From a checkpoint of a small mixture-of-experts model trained on Wikipedia.
Size: 9 layers, width 448, 172M parameters.
Experts: 4 experts in each of 8 layers, 1 pick a token, a softmax router.
Training: 368M tokens, 3796 steps.
Below are experts of layer 3 (counted from 0) of a mixture-of-experts language model. Rows are named up (a neuron's input weights, with its number), down (a neuron's output weights, with its number) and show model dimensions 64-127. Each number is 50 + 15 x the weight over its row's rms, rounded and kept within 0 to 99.
Before each expert's rows: a language model's description of what the expert responds to. This comes from a sample of Wikipedia text that the model never trained on.

# expert 3
Description: Content words, headings
up0:52 65 54 39 78 56 10 22 65 22 75 55 12 51 48 32 42 34 69 74 57 48 40 64 45 67 52 49 21 54 61 63 36 68 35 54 75 73 24 63 26 16 78 28 74 46 40 24 29 49 38 09 51 64 44 40 35 70 76 42 41 44 55 52
down0:10 54 66 59 23 47 65 41 66 48 47 35 35 64 32 40 51 41 58 48 25 30 44 37 53 31 60 32 78 57 34 65 67 52 32 54 68 58 49 81 27 32 46 50 62 71 58 44 54 51 53 60 62 36 17 52 37 64 18 61 44 71 50 78
up1:41 54 80 33 61 54 35 49 50 55 59 38 43 55 98 16 84 46 41 50 25 53 58 47 64 72 64 60 62 54 40 57 67 64 50 64 53 17 53 30 49 25 77 68 51 81 57 35 50 62 55 52 26 37 85 68 31 33 58 27 42 72 54 43
down1:63 48 33 64 65 38 49 41 41 58 43 53 52 39 77 78 54 86 46 41 67 47 48 44 56 33 57 43 52 63 60 35 45 47 54 45 32 22 36 44 35 42 66 51 59 28 43 39 35 56 32 37 49 42 54 55 44 61 56 63 51 27 72 49
up2:45 61 25 50 71 67 47 50 81 49 40 51 67 22 78 39 63 49 41 56 34 93 49 57 73 45 40 46 76 55 67 50 59 70 57 50 39 77 62 32 22 54 59 48 36 31 43 75 78 50 36 43 49 32 47 56 58 47 50 59 53 47 47 43
down2:75 52 83 51 56 38 45 35 39 48 31 65 55 35 59 65 62 31 40 64 28 30 45 58 55 49 47 74 36 36 42 62 72 60 39 73 21 47 32 46 44 68 36 77 36 30 45 44 50 53 52 75 46 35 56 37 54 69 58 38 49 63 76 42
up3:56 47 49 39 69 28 54 46 53 70 49 70 42 36 65 47 26 85 57 56 46 67 52 26 48 57 45 87 77 54 52 39 20 62 63 82 42 78 57 54 44 61 38 33 52 57 36 65 77 24 40 30 57 62 61 48 61 66 49 34 50 46 60 18
down3:32 64 63 82 49 59 51 40 49 59 50 28 45 30 57 76 37 51 32 25 16 37 36 54 44 51 35 60 57 34 36 63 31 61 53 50 56 85 39 38 45 61 42 46 41 89 44 49 54 70 38 29 51 47 73 59 69 44 72 43 59 53 59 74
up4:54 52 60 41 32 14 71 56 46 80 52 77 64 69 38 49 31 25 37 66 59 38 54 53 51 52 47 29 30 67 66 35 46 48 54 58 63 53 42 34 30 69 39 28 61 53 59 55 76 51 53 48 22 69 55 81 59 63 44 65 54 47 48 57
down4:47 71 47 57 76 49 38 86 77 42 28 33 51 58 44 43 46 33 69 51 41 64 86 24 39 42 51 19 67 28 33 60 41 54 62 52 29 76 50 66 56 35 67 67 53 46 48 38 61 53 52 47 37 31 51 50 62 24 42 68 21 54 43 43

# expert 0
Description: Numbers and separators
up0:23 40 24 62 55 58 56 71 59 34 65 45 39 40 15 60 51 46 35 51 30 33 42 69 90 47 58 29 42 64 39 40 59 67 38 31 37 50 44 44 53 66 49 58 36 76 80 42 62 36 56 74 46 41 48 69 47 53 46 39 42 44 77 37
down0:25 48 52 49 66 69 46 24 54 62 57 51 79 57 65 50 46 76 75 52 75 34 46 53 81 61 44 58 63 49 17 40 70 61 63 37 59 43 71 61 60 42 43 19 46 49 65 54 25 59 62 61 66 25 46 45 25 45 73 33 66 42 52 56
up1:57 39 60 61 62 55 73 64 58 50 62 46 47 67 61 59 67 78 51 64 40 50 39 61 49 28 49 47 26 71 56 26 28 47 30 49 39 72 39 40 64 50 64 49 41 61 56 44 27 49 68 54 58 54 65 48 69 53 35 70 59 57 43 68
down1:42 27 60 48 25 45 58 33 49 54 33 53 57 71 63 54 39 36 59 31 79 27 39 41 44 63 52 44 53 82 35 55 55 42 65 63 47 73 43 24 23 53 51 54 45 32 71 49 43 37 64 34 80 65 60 46 67 58 64 28 48 35 53 45
up2:67 61 68 25 53 41 49 37 53 51 24 30 47 25 41 52 64 46 47 72 39 42 42 76 40 36 42 56 58 67 59 42 47 66 26 40 65 53 61 68 33 53 48 53 63 13 60 62 34 40 56 53 50 64 59 68 26 62 57 54 39 51 61 54
down2:36 43 57 41 38 50 40 48 46 35 48 56 43 59 68 41 51 44 20 61 24 53 47 47 33 42 70 56 50 49 45 64 53 47 50 17 39 39 53 15 55 63 54 59 64 52 55 44 62 74 47 50 35 51 50 42 46 56 30 58 59 49 64 54
up3:52 47 26 61 65 33 63 34 45 69 48 41 90 48 55 68 51 26 48 56 61 26 51 69 72 41 37 53 70 59 50 49 26 58 17 06 71 41 60 40 77 40 73 51 68 56 47 33 50 19 42 51 46 63 36 49 60 59 60 38 64 26 85 68
down3:59 42 36 58 47 51 57 66 38 48 46 47 47 60 64 39 45 57 65 38 27 21 74 94 67 57 54 37 63 64 31 83 78 12 53 62 46 39 52 43 32 16 78 38 42 40 49 84 49 49 58 16 39 58 51 21 26 59 48 49 33 33 69 34
up4:42 47 44 55 60 48 51 54 45 55 24 48 35 43 62 33 50 42 38 58 40 37 49 49 59 26 56 75 55 56 79 51 42 63 47 10 53 71 51 56 45 53 37 54 62 36 66 45 81 55 64 59 74 50 62 32 50 72 79 22 32 50 42 66
down4:33 60 65 39 40 48 54 22 72 20 32 53 69 49 66 41 44 27 70 59 57 45 61 39 34 58 72 37 67 53 61 51 56 61 41 56 49 23 36 61 50 56 98 43 41 47 74 55 87 49 76 53 54 52 46 73 62 42 40 68 32 58 57 30

# expert 2
Description: Function words, commas
up0:66 51 76 16 83 44 68 37 52 33 35 62 31 35 43 70 66 66 41 60 56 70 53 50 32 67 46 42 30 60 34 17 70 50 74 31 41 78 72 43 52 68 59 48 40 50 28 52 49 38 55 58 59 48 31 53 41 53 50 40 62 55 45 38
down0:39 75 68 58 84 51 57 49 38 35 44 30 40 22 64 47 50 44 28 42 49 36 69 73 26 49 30 63 32 72 35 44 65 57 27 43 51 43 49 55 55 47 40 52 48 37 38 73 99 69 37 53 59 51 36 46 33 73 34 55 57 49 50 70
up1:35 23 69 51 30 58 33 58 58 67 65 73 60 50 42 37 37 48 61 44 57 48 57 29 26 63 49 70 28 70 70 38 11 41 44 59 31 36 19 60 26 57 63 44 50 30 45 61 55 36 35 75 55 35 68 76 52 52 49 38 61 58 54 35
down1:09 73 56 38 33 58 46 44 77 76 43 81 32 12 39 18 79 32 54 60 52 40 57 56 44 45 42 44 40 50 73 38 63 40 54 64 60 44 21 68 70 56 39 58 62 56 80 63 56 28 42 51 56 42 36 59 50 49 48 65 50 32 61 44
up2:29 54 47 52 78 35 23 61 32 42 72 16 52 35 29 18 35 46 62 72 46 41 44 22 49 75 73 43 47 48 50 41 43 44 40 81 28 41 47 68 58 77 44 31 46 43 50 28 43 59 29 26 56 50 40 22 48 46 59 73 65 32 52 63
down2:34 45 44 78 47 52 32 18 40 27 58 39 60 42 47 44 52 37 81 40 44 78 58 46 17 36 66 46 58 42 66 27 53 58 38 39 50 58 30 57 70 37 16 62 39 29 37 39 26 57 56 36 60 68 58 51 88 34 43 50 37 28 46 74
up3:47 35 42 83 36 33 48 64 55 90 68 36 37 62 33 43 19 50 33 44 73 55 63 41 33 62 33 43 38 57 37 62 57 46 38 52 41 78 18 36 81 59 61 59 47 28 66 56 57 22 29 63 73 51 52 86 55 49 33 52 63 41 59 48
down3:36 72 69 52 46 41 54 53 56 58 27 49 64 63 54 47 53 72 48 53 40 37 63 61 59 77 18 45 65 56 50 58 55 76 63 38 41 45 15 27 48 52 69 43 62 41 58 52 46 46 46 16 37 60 62 50 60 85 60 50 56 33 55 59
up4:70 50 49 24 34 61 63 54 11 46 47 47 44 54 27 61 68 42 21 52 55 62 56 52 49 35 72 48 43 26 39 45 38 70 65 55 34 80 68 52 26 67 19 29 53 39 44 51 72 64 18 49 38 36 59 60 63 33 65 55 70 55 50 42
down4:70 31 21 50 52 50 43 76 74 41 45 49 45 66 32 38 57 28 68 60 79 34 45 48 41 26 56 66 67 43 50 70 27 37 20 48 39 60 32 41 59 53 09 27 56 51 52 33 27 60 47 53 80 53 56 52 49 64 50 89 60 52 45 40

# expert 1
Description: Table cells, name starts
up0:29 61 44 58 35 29 68 33 78 76 42 66 45 36 70 65 76 44 38 44 55 50 65 17 63 47 73 50 63 52 38 57 66 46 21 42 65 23 40 55 45 38 44 25 83 39 36 43 47 49 51 54 52 43 61 57 51 42 66 63 51 67 59 25
down0:76 47 44 59 38 65 71 60 49 55 28 37 60 40 41 26 41 68 21 30 42 48 31 61 63 44 56 46 90 62 59 61 38 39 41 59 45 51 52 52 52 60 57 50 31 35 31 38 86 60 72 68 10 48 49 36 44 43 74 63 58 43 52 57
up1:59 72 64 50 22 42 18 65 36 74 53 38 48 65 31 29 46 55 55 35 65 38 35 61 43 59 58 41 32 72 54 53 40 54 54 44 58 57 47 29 69 42 15 61 47 73 44 47 73 59 30 51 69 54 60 46 49 59 53 46 39 63 57 15
down1:49 52 60 39 44 45 51 49 54 47 56 45 77 55 40 65 45 52 47 62 32 34 64 59 52 70 41 63 57 34 37 58 42 74 50 43 56 66 38 52 35 65 26 34 61 38 34 36 55 19 73 53 19 62 51 85 42 49 63 49 31 61 57 71
up2:47 77 59 62 44 34 42 63 48 42 30 52 33 80 33 37 65 65 48 29 53 41 65 35 53 49 45 74 65 35 73 50 60 43 59 30 54 48 41 47 68 25 47 16 42 36 71 25 56 55 48 43 64 73 80 41 58 86 72 34 31 39 47 20
down2:51 50 54 45 78 71 59 52 39 67 37 57 62 40 45 52 42 29 40 62 53 37 52 50 38 27 41 21 43 35 43 41 60 38 43 53 68 58 48 53 46 57 61 57 42 36 61 48 36 42 48 53 82 77 40 41 22 85 63 26 48 63 24 65
up3:88 64 88 50 30 34 51 46 39 49 24 70 72 68 62 43 36 64 48 45 44 61 47 29 53 32 55 50 44 41 62 48 35 42 28 65 42 36 37 68 63 58 43 46 55 45 38 40 55 79 34 58 61 55 68 25 54 55 70 50 38 23 66 89
down3:53 56 54 52 57 60 40 36 69 38 76 48 67 60 33 38 47 40 48 64 35 35 72 37 49 60 63 58 38 45 49 66 10 42 28 43 79 58 26 64 67 52 40 66 31 33 53 50 47 19 35 52 62 35 70 64 34 58 59 41 70 27 64 65
up4:87 37 45 51 53 42 71 59 49 33 52 55 58 47 57 50 58 46 40 48 26 41 76 52 50 54 52 56 22 58 64 59 30 32 63 65 47 53 63 53 44 43 50 59 49 52 41 30 62 11 57 49 40 59 36 32 27 25 76 52 38 52 44 52
down4:54 60 82 57 67 58 54 46 48 59 59 47 29 58 60 37 50 39 12 35 32 42 29 60 28 40 52 85 55 61 35 64 48 65 53 52 68 63 42 32 87 56 21 43 58 48 40 43 43 50 60 44 64 38 37 23 37 48 73 39 59 38 73 65